{
  "n_layer": 9,
  "d_model": 512,
  "n_experts": 96,
  "experts_per_token": 6,
  "d_expert": 96,
  "d_shared_expert": 0,
  "activation": "swiglu",
  "moe_layers": [3, 4, 5, 6, 7, 8],
  "router_score": "sigmoid",
  "normalize_top_k": false,
  "routed_scale": 0.333,
  "balance_loss": 0.00225,
  "balance_bias": false,
  "router_bias": true,
  "init_std_router": 0.0324,
  "lr_router": 0.000539,
  "vocab_size": 32126,
  "norm": "rmsnorm",
  "norm_eps": 1e-05,
  "tie_embeddings": false,
  "optimizer": "muon_variant",
  "lr": 0.0084,
  "beta1": 0.9,
  "grad_clip": 1.0,
  "batch_tokens": 65536,
  "seq_len": 1024,
  "train_tokens": 462600000,
  "steps": 7059,
  "dataset": "wikipedia_en"
}
Below are experts of layer 4 (counted from 0) of a mixture-of-experts language model. Rows are named router (the router's row for the expert), gate (a neuron's input weights, with its number), up (a neuron's input weights, with its number), down (a neuron's output weights, with its number) and show model dimensions 256-511. Each number is 128 + 24 x the weight over its row's rms, rounded and kept within 0 to 255. Numbers have three digits each.
After each expert's rows: "gets" lists some tokens that make up at least twice as much of what it gets as of all text. This comes from a sample of Wikipedia text that the model never trained on. Tokens count by the router's weight.

# expert 47
router:099120172122099101103092120111125134101094108102124132130080121129121122126129116081105129147171132129147113139150156130143144167104154119145162149067100123133160127138142154101140122155139094103170154151153144136101142149132138132119106141095116135104131152092125173138136149140134122167153138147104104142133152108116149117105144114114137122132107153126128095150154160129131145129102064142125166130133131117110128135127187126117114093150174143138161108107129115160128150155142121144112109156125153072128083126139070095167139124167132132164113101136110134173083133135131113132146111120094108136126124147120096116104106115164158080098176103123156143121105139148122132160141100121135158165111128058106150136160130112119108156123115077144129134105150091134124101090129123
gate0:096138122154156056162123120109085139183153140161132117092131123133121148155126105168158106151166097140142124083080149144096174111127110172135133125111125170162113127142145137145124111140164133146159099109148130141126145179117136152141145159139127149121175125151121112109138096111143154099098140152108121124156158144098129138087134103121107119132106123137161159091121097132143118157136127157100126129152143151176134080135077154104134193145169114113157115144146145123115100101125094095114117150089114154137132141141094130129107125142162157172124131153133074092119094121091128127129115120152101087123135142115079117069100112165110137125119062149147121076138099073136122089147146142123156146122084122153114098137142160125146111156148136106125126133122118130074142153092101
up0:102068100144154146129072138071121152125142108149133138134119124162151075114165180166095174104181096112129146110132139175156113108128141141119112119143139133112150137136081111110117122075140144100098100098109132155102124169149093128139128124141117104111102142122115125120100120122154126126158124146113135163131146117131103131111165074134140148069132178097128137101153149107137107150144131101160145172134136164118094150124128147099129131140135109109122121122150096165148124183110147132109098164144135101117129138165100082151134101126091125178157124156124110131117124128157144151131123106130109106092067116119118127116167128153135117158186080082153146131126136100108149125137135104154157155130139156134210136108122092142116156100161131157126155115121128135122144109107146
down0:160152139130151116128123138127114138129105137139142096085117171153143107154105139089096150120127096125149107144130103143160124141127156096116098122121118132119192141163136130118122123134144128108155118135142168109164122115104095128114105144164162137122099114145156116150146107145149082108139138123146114097132123130134128112141173103126134149176163129124133118095169169132123109105114133106139129162078112094138147132120134113132131047110084156101146063087173142146134131112124127094127108123142101149182112129152126104128125113108194079160120124149136148111154140133137144098135087106112119084117121167130152170139113137106123110131126121074090169143144107150124162109076126093180113110151136142118182105161153138124100127112165116143112114075112137155134137143170162
gets: " that", " of", " which", " is", " to", " used"

# expert 72
router:141131165104113132110157122123182057168141115127159102087169104102167136111130088114145127111142126135165123128098152174141106121122130110175110097128139115149091122099145112134133099145132169132101100109139124114142146108116136108121093093113137158119101116159108103146157157117128099136127099159086113131156118113133131156109156141119111098113123095108098126125098106135174112122131080125147170100103084101133102163142152110100138134135164093145121086150125091159129099126149118110130118162138158100122085150132156106124097116112146144103113135155134076105144188125145111092141158098066156161108117140117162095112131140142159102114144121144093123131125139101123140153149141118160117135163084124143173180114136137137140143125141171083163119125144104160106093145141116
gate0:096139120141140073142089154122090094170133122133132120108148139143131118118124113199190098135152132119137151111095138151115143128147101127147135111126119165170133145148137107124120117162160129157115079112103104105096141141131138183160128138127145124139179126155126131118122105135129131076140156148108132140147143132099114131137106125142141128109080122145158121122131115116127103151123128167098149172162111119145166090131121147113149154157153113148156079148144131115131114110138110105136135112103095152161124111122103141128111144100137121135132109155151102119140111153111114124145091119145123096149139162104079132055133126160107111116166068137182155104143090102198142108149165133128168151122099108160114104150148143141151116143110165094136088127130108125107103156082103
up0:096098134127151097119068133094143104163152127164141149088140122104134101141155125176129157112159112110128180112122109152154135129130080115130158156146114131122134129126136047161093125131092145131117113104084118109112128132134135136132136107135138129127115186119094119111098126113174116116169123145085122098127154097125119104127141113176158111072129131120154118104138132110105120169120138125175162190104121160150123141101141133115155120109129116111115133133144123170121122165071098110160116159154150113129122131143130108177142099082139133133119127126135108160134114150136150136169151080107118130114088141135110110108146115166154096104151101097140203154149113089153170102141153072141164141145128130162173131140145117123155137115133150149146119114121152113122115124134121
down0:116114126130144122142178134120137156158141127149148109160153145130175130090085117169115093140097115159111145149131105161105086136129092111129122107156119101152149155167143112150097135139158152136148101135140143109135195152126092146092156126140139144081104118095134116147142127106107116118146127098203126127133134116126130122144148118119095158090126173105108138120127132160142121140143162130096105140142083129150107129173171162103104125091136189141149122139176153143132131140148107102150137168163118118177102096080139041113132145114132115106121150142129116111136142133120156107119124144123097153134131102120169158147148108111145107118098128104142147148139094143103168168088137159103137152131141080143160122116171160137077157104149137125090086141123142169147105119111145
gets: " |", "|", "-", " the", ".", ":"

# expert 50
router:127117155150084131133150151108150129103112101165145090088118141111123116138105105129137152139149147102121100138144105131124139168145117120107128117112110151148124139113090157135145125172105096085151156134100085122154154151110151142112140122180159125114129137129128148143121114080125133117139142115137140128149127075114108094130157087146103160109108103106116124140159179140110113093123036092108123115138117155129144136200142107148100118154147151139124140092115132195125110138125119111152142127083149129151114144132118102145121145148142137125124085135150154164109174084161142151126123138099160145120119115136195147161131132144143124129164093121136116127130130130161087175111123101113110154123149147122124092163081098088115190142143125150160132119122128106131147109137137
gate0:093098098147172071169094141182106069179137118135133095123176151130118131175087121147171114114151144119142114095066146151110147108065113140136152086146105151146112144124147132095105091133137139122133106113155104164107135152150131159128129139131128120110148126164127165126110119108114149112127134130114123144141148109112129131111111116117135130126074113182161127137131121123118092173108136149117149151156128136167123097167076143120176174137165110112131112173131139100146108145105085091131119160101130147145173098128101162107147115110119085166126121140134096129132095140109115163137106164170135115157121146128104114089133137152094114146144094112168148097146082064155114136156162118114150141108153114154120122143139147122131101153133153117119092140158140121087137133111140
up0:090108141121119135107071110097139137134167137152151134143129157115129086112155136154117140152158121092145176137170114146144133124108151168135138116114093169123146136154119099155140148095100147141095105108098118133119132129164124123170104117146093131152103174144109107132106120138190139125177119123129109161084142113128153104105187115169149102115120136119141116074159174085125143152125126101124170153099137130142119145116135129117148148126128100095118146128181077138129110168095127139110085147125131089118133120178089124163117146149121109151146150082141116144117124147153163165154160071138127129119126146132115106141154143154108113113163086120149150122128128084166164107136114074120182124124127125138190148100115109111134132089129137136139152150104193136127114110124132
down0:110148083106158120156112137167102120111137120178150083104109104163130131146121133089114111143140127153154129129137113184150118126133142089153107117127108100139194135152114108146146110110143123106158094123157140119127137136130109134116142137099131116112126101089124108145174128133110083183122091132152147133144104148110084085120150131125119096129138119126123087142119172144143089143132133120154100163121105130133129133154109157127134143110121145122158094120177114136101130157116102119122164179129092171187099117147112085144124149124153117097106148124130122116155156100113118109146106131143138143146137166121150143139102117119150086146132075097136129132160142100116154140137107078200090103150140102136172135118138115143157134121147086089133154102119151151101148130145134
gets: " as", " and", " which", ")", "s", " that"

# expert 65
router:105109151138108128147121158106166125138132104170118150130118132075142155142138169095175143138175096144163156098146153125106112167163151137156126121094087106124161160159123136131185149127146119139106139120105124106131107097131095111104160157116091121106116137111121138131177112153146137120172130138121141141155150105130112129100146150090100083123096141090135107148123112104122127110140116086113145119113120150090158110150101101122127091135105138142076125115107109159144125159162142111129120160152123115121116166112175116155141131125133135122131084093152053142115112146169118088158096107074122134154164119156136145106135138166155077169102113128072127112114143109133089150124149131127106083083096081134120095111138133109086187154137183120106094158127138115108132130117116
gate0:092128082123196069140131144128110105168121119130138121112177123141117126129156094151151131144158148147128136132094190153128149097093116122141187089131111157145114172142144124145084110143141110164133099114149116132123134122133140165136108142117122161128140109147101121143126116096127119098120125142108146136118153150086129097132112116137132102158098093164112113126098108117131131172089121133093144169140146121162173064163088112099145168175172100146161100124128137108128129095111130111128115108111099164136168100115110141135123128102127115150142116167154117134157115164118110152117096151154128116150142138115098114076138086161092126087139095128193158102161083088171122142135149120143130157073131112123116100096153141108135105124124152102124103134131114132096135128099137
up0:122094113131146160124077105114143113117140145145136130110128115098113120087140161155125147147144121108142193127159137160158130089133109131110168129134103142125116147163148093142103105126098146118092109110117080133135125090135117110154110131131079138101121181155101123115104130121171152102130096141116146116112141152139118081098144145140111095082095151106166093116157159102137116153097135134127176159104106124146109119153101140119146154126130155098111168138167076174152098192103097112161081186122101095123145149145127107125126127094132101117155108105113093145119135134156138131120158110143111136103107121120128104110156113154158110133169125116118189180118108107134119109119142085134142146140131127121161137090159090153144141140146137175144138140099159127118124119113132
down0:128096129100147134118147167170098122131124143169097143119139144153148124119090100133088112155117092152135070163093127130100112133116101111069147107150136112150174125138128063127118153162150128135137135130193180152160153118141100162127123147129136157092094078086138156136099129125150099136130138070153159125116134115122147123151151129132117148125134122096140104129132130144146130156112161114123153122130140127130096149109115159153122089098115145121140096152180154159130143107125081135107112135106135123147131089139157138139148101133197057098152146127120114131139166102123117131132108110126162123158157124083133105127122146121187132125070132093101144179090121125134096146117130138139123101122122102154173149148149134129112147138189115117116109136125113133113142105165167
gets: ".\n\n", ":", "\n", " |", "==", "==\n"

# expert 17
router:107172152124098139125123174130122059156125075122165153154120115113129141126135149089120160105125129134177113144092090159123133148152140129177133126145112100135148152099158165104154163128110112150111153143135089127147115111152096104087174135093092129121179129125120108109116150112129110139170130173090122139119147071097115169116143111151144117155145143128148125101142157162141107126123104128138114102120126121147127109139160112134129106131141088128086146109124128107153110169152085127145139156121126129110144131139133130124095106119093160125155128142113098127108151120157091092118073053096148197154113146161150100121161141096163103144127086090106082172117137131126091170165194129111130111097104098128165118105132145107101138117140136148087090140112126102109110125145103
gate0:110142116112175087134106174145119084161133158135145085087129119156139122134127086169142121142164142150128123128068155130097155125108138130167143128126105142177101134113145171111124132145166141127161120123116117133125157154119148144153130144090138141148182133131082135140126080121109154096141114142107150127119181131099126135140109121132131114118088108129149158131113108136153129140102134129127160163146102154192141087196118164096130204146156107102143107133171109089136095100118075113124110114085087139133180102117111165142096150129137135143119125146154108101171105150146110151130103130178130127147135146112069109088128119173127142099181075129170137118134107056140116109147140134139132151131101138134128109122131148137130127154145095114134081124160097112093126139096135
up0:106133132132147140120047145084147104139132126145127122138131148128142073121170177175119176106143109138143186149113138131160129138149100129145160146131082126134134174128139088150109140109098142124125106078094109132125073147137124081155138096111098108131098149150143105112086113119185134147148113153111123109122151098111115129120158136130165136083106160101143124112157178128144117134126149152150135148117143140175103153141140124096128177120105109080099158128150104131129077177104100172126075126111062073091155145135123101158136089122160146150116131062137103126143130139134170139154146083145116122095107124121117126082142100125159131121192099105136155149143113086143142092119122115113151153126144125119163166103122096148142136123145123176151130115126176122149108107122133
down0:114134122126160114101132163137093157129146129127140097125127125172137153109130142144143128138157108117099109139100124149168117134157156095113122143134161125157153093137065118116132139124148145137108114131204132133165120088113095138090126131116152140107087095126115108133148100122141078087157178086149092149143086130105096142144156120154125108137137123108130127125112169136161091136146124106124096112120114121155133133127143146150097152086132174103133099137179148147141128082122124126094094124155153129098124069159132120139161108120132098101116116143139129155117146185120100110138101106099085125142135156110118120167084130112162104121122148090154130161130095140105136105116147148160138139125135095090109119139139090111124116152103101129114138114134115140158132156131153
gets: "-", "\n", "==", "\n\n", ".\n\n", "="

# expert 4
router:110128144139070141155086153165152085124126107135129116115134130101148134114128107077172124125119124137174150131139147135134161160115144130116102133079156076100133139096110163111138135142125134153132150107159123118141124168100106138108169122134149144125172146144093136127120107130134160122148135141091156135188119112129148106153143151119141116111152122097130085114120130141112148132140100092138169131110121128141105100117164126128132098120180125157112138128082113156148062148126114150117106147099154116121137113143108131158126121130101101092138099153176121158137135109124084109155081113107144131168134125182137150148148105138138058144118096125112096128140145100121101146125158126117136142110120158132136110096130117141101137172165115146160135145126100138132143113166114
gate0:081130101140165085145130162147136123155135127134146109091134154142126125166120135165171119126154101142107148125101186154105123105119112155167156107140109134141115126130182135113099100163131108156152110148154114131097166152149138121118154129127143151105169152147117150160131091141110142103144134160126136120114126132073120150127117104167122144099087134138148125125088136117131125166136164152095127144166107128148163058144120165112129175166141115102146079132118144103126127127119096097136111122090115147169168106135117121118126128116141141170106116118167105120129091139129127114138111131140106087159107129123115131108090132146102115096155062156169136100180085113151147112173139120109172166111095128106146116086148130103117105160154121098116128126162111112112126120120112
up0:088107132169157115150089121073115128126141143163128157133152127117096131110182151176132154117157106129144186127141123169138113110158120143128150155153124129106140170161123091124100157100103144169112121092095103138101115155154101109139145132139102141076109161129120114130116104156138151148148114166125134143125136102120145103149140106135131133124135156085155134096141134108100092134136118151173161155121114123184090150129119130120094165161119111102129149129165131135124102181107102111107082132120105090132166130159123100151171105142138143146103115120158125152114106141161151121169119146159108142117125121115143121110125127159160134146196100092157145110121119090156133094106162081127162128120102092104179120119141100135121121115142148154150126129123170162119096128111158
down0:164146143107127119079147115118107121118119153160117116116177150104159129126155127131075100121113142157162135187141099125144146125119126099120138101125117121145137103148146137151121142133154102123144093135209123119112154098149090134087113134089154126086140128110151153128127116138091131128171178099170106137164141114135132140108151139137167111144129147096137130117121143146112141138119144105172119184111103116155114129128156157103148125115077167120143111132140162116129133107126130098107138155140136132117093132104129141122157143114179095095089135105144161130111145104105108132110123086080103105125160168131165133124114144095169136111106137089114138177093104133124139122108138120147144130120142123133141140119147099104143166131163110119072151125146131156113165138124134
gets: ".", "\n", ".\n\n", "|", "-", " |\n"

# expert 6
router:109151128109101091127140174093111145134106105143120123121126143091098126121151147096105102123150106090109109130103115168107125108178164127141133093087141128152085114170136161118154130125142150120151084156134106127136136141133150134090181127156126150101161096102122168156157135104132135137114138160095127122131146114110111093095132100145150127148148152121112149092085139138191115119127115136149127134106078128122138103121143120124146139104110139172110094165103142162091119104164122128125113147148125119123116170123089090143158109094114124134086106126105146138127158079148147144122102104104182134114171163167165118126125156090118103149169080149115094183106110155120159175114128124128136090124073131096120141137136121090150140149178140109119144108156130139118134131164156
gate0:111157136119162098149141138151123105165135132136143124096167158144107134150110077130152094139179105143157142118082173173084161118108113123180138105109110139127110139139117129148129123153161139151153084143145128162122122158124151159117151153142146125169174118153104118161146067101112144120105127127113161123128150110118152136127134127107133103171068100141120152117125127114126117191106113142100145168137124140163149060141100120093129153145148121116133121136162134114160112126143098106104096140090127152147152127126088122134120129093138111163120140145148079090131093131110120157136092147139142091159150121115098131067126142186086127110163070128192139089127090076150089113133137149118152137115124107138130121137137160115119109156136105115134123133148114168106135125111121
up0:064117150144100121115080132118131117125129105156150147126109117115146087109136146166135155136157138103144193137157107121160104107119139139088172126145105132146159133122156085106070120103123148114115157096099105129139120142153114104160108122149100105095069181144112137111113119148194131112149114129123129134118150110104105110137150136156144112070122187099157099114165136100124109136122178122143140152123123135188082174152136127117157141110129103107145142129161127134131126155083104113109104158130116089122156126152139123184119102093146137136091116123131142154125101160149136128150146107157104103092076148110119119105143117127148130124149125111137166124118140118136157103137128092120152143135119131112140102129146113136139158110160107132112155139119181101107148138137146
down0:159131096154122130102144165131137113147117123174105103122135129127117114184121114128119122161129078190171109127130106140143123132130120144114122098122144131097153117156166132138127139100178124181159129129155147145153143139129119118109119152121109102077096100078115144162156129117141094152140154110138140127125153085121111147113131150142105151122147123065136122144126161164155158149153118082094097140136109137146134139122120109143103157105120123115160122126149183128138153120109120135149107168150123122191138131146122121163146134096110054132099135122107139142132140122132145118126146141089162166126105121113155142091108148149140141167100110054100125200155122168102165124128111104137086116170139112133152076128136121116135096132180110131135114099119169121117129119167132
gets: " ", " |", ")", "–", ";", " film"

# expert 28
router:111146121149116108139126116118112137137135160133119122110112150152144115136130137078154106153132154134145099091128125114121117184100120091104143128094123160141133143108109133122147138116157127159170147113103116146109092111123093130109163143122122110118095110109136155100168155158124098113132134125117127118144152114121098149096139114116116135145160137113158082109160118118136147134089120167159177159129130104133155137175134089080104161138160123113145146102117131136104104139145096151119094150123131110120135169087081123134091155090124077126109111076139100129119146122114136170160141122099136114147159093133154107096163135161139138151125073141127100141160100127119156167103153085159156094128109098123132141120165140141126158149130141183096107129132082083108144116158128
gate0:125144107125147123160124171128087118164125142118138111131142142129103133129142080127160108154161116128146132127092183130093146147114129178125189116120106127149114132165151138100125115120138141134126145144167150149104121136116132161141162145132143136128164137134142126169108109136136131099110114107121114134148141124108171128134068100118127134108111132131160151162118097104135100164131130151118155156157123130213156091137066145107150179173153096120142123145144110089134095107121115090108107150084126142153168112088113135110139144127140131180129079157167102103137086167150114150162073130134156093148126141111097120091119129138095127082148084140169158134101080064148103108121163138133142138125121120144130115092141165111140120132108093103113129133177085102067121140106126
up0:091135127123121129147087157088129117127162145130131135128128155097143109115164125130139148112144090097114152135150127133174125123140137154084155122107093131127117116145142087104108157065101125137108146103135121134082079099134120126188137121144131118144093169098136119139089132138186108130149121124098118130129173098124146097136139101144145125077112134091175116117159139092157081172131139111142155167104125160173143111110115120112103157155121124086119147136140081119109086167107121115091074140126124076132145158091088118160129093109122096161109120088155123123116109154159159164128156081118154150131085113141163115125164169132124119135164131106126167135138108108121140127130137097118129090124134122148182108111130105115141134106149134152139166107124116096085124091131151
down0:148146138087160145118116127104120106128149149115118097092128124176109133105152125130148095116144136189098119134097113116165111111136136109108146136130138128142110128155141113160123170162161121139141161115139160149158090095118143136126128153149127138120097100153144112104175099109132108151170134151154126120099166093094121137146161121104156168109132122079126079165125136157161159125112146109149130135102101107146123160112101088140152138106147129119124091118167156158161114184099104144150106127140120161156108097125136107120089134112152116104096168152134109126115129124127110176156150141135091114164105112123168202110112128130109135138075098094153109116134092101138147111124137162140177114088154159174143121168159125115112113084113126136128140132121136097080162108161154
gets: " was", " is", " his", " the", " it", " of"

# expert 45
router:088144166100116117120150169074138085144120128144153121118082109107129135171122140132130106102142175124115119178142128189128104118128123088118167084137139160134154095136137135130138103127129113099172087097169139155126188091101149147090118111159136135144120158124129124136104122092154104138122127108107141132124132136156118128145155096161143149184094142094114139116125116130117164150126107098128165120133108122135142106149186073130145116123172135131086154105099143186127114160136148125108113095142122113149114162134136127145086135136091131138111112146100129124114134095138150127146108099153169136111118096118106117114154168120125113155144131085126104100126137130095129129117113085119113149148132176124099130145119140145170144124153151101148138164124094111101193089150147
gate0:121151103123139059143119134143120087153111128153117106091118133133128123144086113146139129147151137132150151089095123171087128153114122168162180128134107151148145122134165126134093105131165147112151115138149126139148123122128152174143164156120119131129146137139106140148134128088148109138127143123150182118099108112089122126117124145090140092133098132105146128110123112147107131130109121111085133140148133144141132088156087146105150197180181087103122113146129111140190093151138080102091143115110130136145143098118127131146132137107133117178106099146144124143122099171134115176108095170159133135157112178102112121121105137167121115096149098108176155086135079077198114139149144123124140144121099131141137104135122130102125137123144119058119117144176101135108154131096083
up0:104106120132148154127090116124139141156131119162145136138152122142118105148184142173112146103175146109165151156149149148161124121139139125147131146144128164131151140122114089142111140073091143150135149119090128155113115130147124126126126107152118092114122137164113137083118135136170144129117128131118128124097206121161133116110146114147146102099130150106180128132148163119152103173130161126164136149084140124115106162129141108123133136123119124089139142166160090149123105155086122135121080149150093118125143124143099121155119115104134133123122129092138110122119124128137152185153142086107116157130112102126100125112131135142154095110171113128179173141150110080137153110148113114126171095167136113146165127110099123137138158123155114130143182143111159117073108101144155
down0:141111120104125126123135104131121113147093116155131096137117131112109127112133160142086103141146078141134121167089133142130106132122119122128111110112164092102146125119088141114123102122182132130168160113151130092127142132112127117135151144111143172101145119131130147098164147122133115127162123102163142137121153140138172109126140140074122121094127117099141062115102140091158101121188142102133095137102075149170137123088127155137069112149165150108164126122197152139148123116104112066141128127123138170136135127130134138139141130108168105131146119129114099129130174123120128137120140122148160143160131116137128124109144183094120151133094111092136120152176114141116139178146132134113132135156152098151149115170123092128155145126176110116134141090107124127136174137111136
gets: "%", ".", " |\n", "in", "an", "n"

# expert 75
router:136132121107096128142138124094156126175108081144124146080146109151126140118139107112154097124147122093115140171127090129130115119153119159126124127109134101150117168132142168136120115159164147165177142125141108162125177068156109162118128128171121160107105140161162150161154115110128140134105146107115124173124133118125120097065134130130120109151149116122101140116136115149153109111102101102127127154102124160145188138136140105120103155135146112093081147153126172162148170147124120136120139099124121139155111173162132103117133127126081127093122132094112099118154152125146153078172129134108126118112158118145166098113130127139134120101158094128159095105116100089103116128084126141111150071137109165124127168089119127127098146184130139108114100116107122150122163126185104
gate0:079117076121166037154137138141099099120102136128114110133148169138143121127106124146160143129141136179138161128123132141115149104116093126148164108124127146142129144125134124125121083147133148142165111120128139148107126144148160139129144158152131140130159115140131134122146090109120149120123162134104119131116111124099121129113137131115136099149079100143150151121160119133138121182129159134111164156155114141166126080153074129105166180143170105117143126147138157139148098113135101098120122127110109156167139094143107166123093134114111128175128108151175078116128094165129089134128112133195123097160148150131090109084106129168094121093140070140172146114151103050158133093148124157120137148122115102155109109114141145117104089147108144108136120131144146154081111132111141
up0:117113119159125117133069132118123136123140121151120139101144121072144095137169120153104142120135104108127165162123125141141142108123145182114152143131125161149134164125147077121091131106140151128125099101096094124116110146159141118133148096091111123132113148113106111122110134136197122101148121131128121125129158113127120102105157137180144120097100143095182115103161141080136123134088123138160140159125133156160096160125105109119115161136115148104120127125148073132133096156101111128189081150131115104106149139117106114147137135079115141105111160096150104124134141161169157167145127082112107131095095118133120116119135096144176134146161114109147171127139087074159121069138152083142135121120120133141157148074134110090133156111144122132135098118134136139102144130127128
down0:125138113119111157113154133097112129125148082151111141114097129170153123118097096070128139123121133164132090141119124140163128128116105081161132085124110151127150135139121096153114143094191103172111144112170181094166129119139083138062136162142130114102105085116139132156147145122088108099184156116143149128101156111136119173142162083115087134129130125062114117134115150175163164177151132119118138111116113121131131180100154136124108122105127145122139097147153159130124137126101115129133114155116120178168097111105108135175137144130139073109112116142100105132108125136105132134135127116146133147122118127144156175152090157108121102159150152059131159147112128123128132151144135144140124151162108106130147106146143093143125098114144140129149113122114115168108165140150176
gets: " |", " ", " the", "–", ",", "200"

# expert 89
router:100113121127130124157138131089122110185122125116091105132141139139110116124118114113096134087130147143166137157132113123127120118141110132135091165082133167148121146135137148154137133153128150088149147111122142148113150088133089127101148105133094125133107135162102164099105122123161123145189123165133113121157165125112136127098127112147129109118090106111095096135133142131149136127131082137136118139113110141137180121140139113096121110118124069120093115107126158152149162195159085118137131115163148102106113110194152090138098116099160127101122168143100132082106135089172151146168164150108120160120114124147150119088159124160179121135095051111153115140093138089092095130107148154118154096147161122132123128120122128118135155159131142149128124110129114124133137159147103
gate0:090149103143170083150112168135094142153116113124135114106165122168135130144115125162135122136155133145134168123108159153099143136087133161179154088118116178169122142132154107121131128151157141143094101125179140136117153139122148123124120171146138123127132114159145129155125111109128183107120107135113160114115104112115125103152116103106140089111098091158115160124121095132139106189114131159081135150152092130191153051168086145123169157157148115129143105137140141125138112108096084096111104127087115144136147085119113165130118134092121136153088106154151110130132078127135101135169099131154099119155153105123104109071114099181130114093142058121154125094165081062140116123160157123137157121136137097134098089110144165121116090142127133109111081142180134132107128133125144
up0:081113149166160120140098121075162148137153147143134110121125118129140115106153154156122171096195123110127184108122089119159119138104132107114132095140101119111154140112147090136092123116113120109090122081105118153113113103129138122156137141151119108102110161152100111127107116112176137136161134151140146108123157119139134101129141088146149128090098148122135118133153166104121113171129116121174131166096157142173075143139125118083128137121133118136138153112126125138135095200070106120115090173111126112143157134147084112164125109089152132160136131101144108162130113139159154143125148139146141137094089153125124114115127141150125098132143105109136148121153147083149161098122126108104150134122133123131199126113139113153122146120155143159142150166133143128104128101110146
down0:114127128112148110135182137132094120153109161094175105147137096117150088119144123097113113114115123131109134125102101140124115140164131125127128112136142095122199117164125125153142129124135106146167135145171116121113189130172071144111139096118120137096092131101140112147106107165113132148123105151201153132087138140102137127152136135106137152154123129088108056130140155124127133134165140116158133129137095145124089113149142146163150144108068163122174084135180130118155121086181136085094088147136102127192076129151128093147163097112142119121111113108127138135102193144147111127133131137100147133103131110122126179127137170120148141104118122102135141148156122129134160164137127136154157119079164116111194116128161141139125118109142135112134115127134077128154132153140137
gets: " |\n", " (", " km", " •", " m", "0"

# expert 59
router:152137143114097133123114148144120136118133134145089111107140168170099137123130117081133090152110162159123163127144143146096117103114159122098132140089149097140144109111133119148123117164179137130135143128116101140152117132097106106078165102140152152141137122152110129163142139114135129126143144142107116142149138154101132129138148143133140091141128128118106134105149137160145120156089063144150155146077188148110133134148106106136128152124143154121086155101093122158143126161124095099100139128162148117160141133151109130160062131120140090072141126144134087137123137124137122097150113091067125133124115134129151142136129169123150114125140090112093069150141140130097108151103107137105152157136118086137121108149146138167118155169127113144140138147091099092104165141156104
gate0:083140112111171088136092144154107096195120141163154121122174133175114134135120121147162097139122153120152131119100168153099128078110098143148126076119123120173126148131152120140087101130154149144126111142107108146108147178129145155119166111130135151143170136150087131133105122107147158136173112126116142151129150135100121140139107109124121092122063092143145122146126114119135095169110142143108141172155160133161141057135095158113136194153149098132135101136147152105138133102139076103106121138119107145125155114125101116134107116090137126144121130110149114118146101126140114139119106127149121096141118135119076144090144136142088132123146025140180132128138109071161109088170146126115160167104095152127124120126165157135130116158139125091101084141132149124084133140140132
up0:093099143182154101122096142085137133124141123157137132080128120125120088144195167161129139124180122115134178121131130154163133134124132115105147125141090135114160103139125085130102127100113129147130121072123127150094108132134129146158100117120126094115124163113123105136108104134130136096129114148107123149085183111134117104115168108137150134140100141132165147103129172111111125152134119137126148157106133136166104163150153112126143171130122102115118144114172071129150069191074118114102076178095100115122151149145090123132137122121130166150149146114130114151148120162122171127140154123130104149118114106130139081112142126151170153116154134109140185104115097111168147115121136064134138120136125106132160114119113122121116117108132136160148158161132137129141149123088154
down0:099115173145124091145123132123137096094145083117140079118110138155155107132146113091139131143150117187163121127106140149168138137086135095166101118136087103155146076156144106143078137132129155132136118100140148106117145084116104121120122129144138123079089115117126115146138141121123093142130125134148117141151177107126139131100161133124121104105147162084147086136114170128133130163136145144163109135092089144155138104109182138132118104121119140138118130121143163168140106123135115112078085176177116162160132135097112110150161125118189081120114158104095115128145157128105135118149128122081141125121100148131124117105116137139146109088104092120093142097133086129103125120120150099154107154108145122141149144130129100136113132149148114115106140071132096162134147120116173
gets: ".", ".\n\n", " |", " (", " his", "\n\n"

# expert 54
router:114143131136128130144147143115126085120144119162132131130137123109105130141110131126123133117095130107097148143131111181125129108140129124163123167142124104121154106152111143117113148167146094105131134129158083098119179109093143157168145114109136119141127129133136141075078122121168118114146099110076093105124128110116122154142133138132112159165123126089120099112117100144141100080144070098151126133120128148123118134141139122109120104156173135102094150105133124180122094117095085164115117114117089146119150121120167104103146078176126130106111108116136148140153131092139123160163102117111148139129142146110153145128130121162129069135167128121096106123115146072146114101152143144115116108146149137158133099095155110155141146085147148117132130162135132092089126097099113
gate0:102127101131144049174096166157125094159101142127136141098176137135124127128120103168164108120176117128132170123101165133116134133109155157163157107121100145171128130127158131148146118140139155139128100143150142131122164178116135176114127145159124132145148111143117105131132118128133154086094132145116137125146135115097104135113124131090120138105100135168157138101117147117125123164112144163113114131163143118167141123158121134101162174165161098093111107123152147108122100126101108068143100185125096097144144105134118119128100133123141136162113127166176094118135097144132096147136093167147129096106121152098113113071131098171123131109139071160158132074121097063149117130127150153107146150102070109148109087114138120098120088114119136098118122112131134130101103150113096
up0:080109141155157157099106101106151121170153116168132118107102121145122111153142129145132154115133157134121138146138139175147114125122119107100155113151137169127146156135123117135079137085102105143132114075108105139143124102147116107142124113125106131079099181130090137090082102139161155121182077163123131147080162086121130120104129097191157115111140150085142127130157115123132110144131146113137161157087123160157084144124128121143129176148141127116121137128164124191118122150112074135116094137106077117129132124123095134156144119076134115150135125087155120139165111146141171131139121077139115151146114132133102097112129112149127088120163116084153164148140109087160167101139101038146160137125132108097156145145133110138130163135139134151142118132152161133099141132126168
down0:135124137127134121127167120132133139140144125155151116110145137126112135134096133107143118146174120139130100128151144147110120120117141130135143096133132096100189112128111148106159113134208142145137082129150129131124127125123083138111114125154126132120131092158166146101161163153102099155170118112137124148132164126109131123120206137119137115099133121127171106124112134162109120137113131097113117157125114156148135112144127138133118142099096135130138102141173161136121122145114105117122113166108128117160143119131137131132130125123125097099099138130104060109123134144106116110144100113111125075076150101105116136059152160096118109132116104084110161123157118142153121148093132134125168130106112145176128103100128092096110134136183129079145137098145161168116118124159168
gets: "-", " |\n", "200", "194", "197", "196"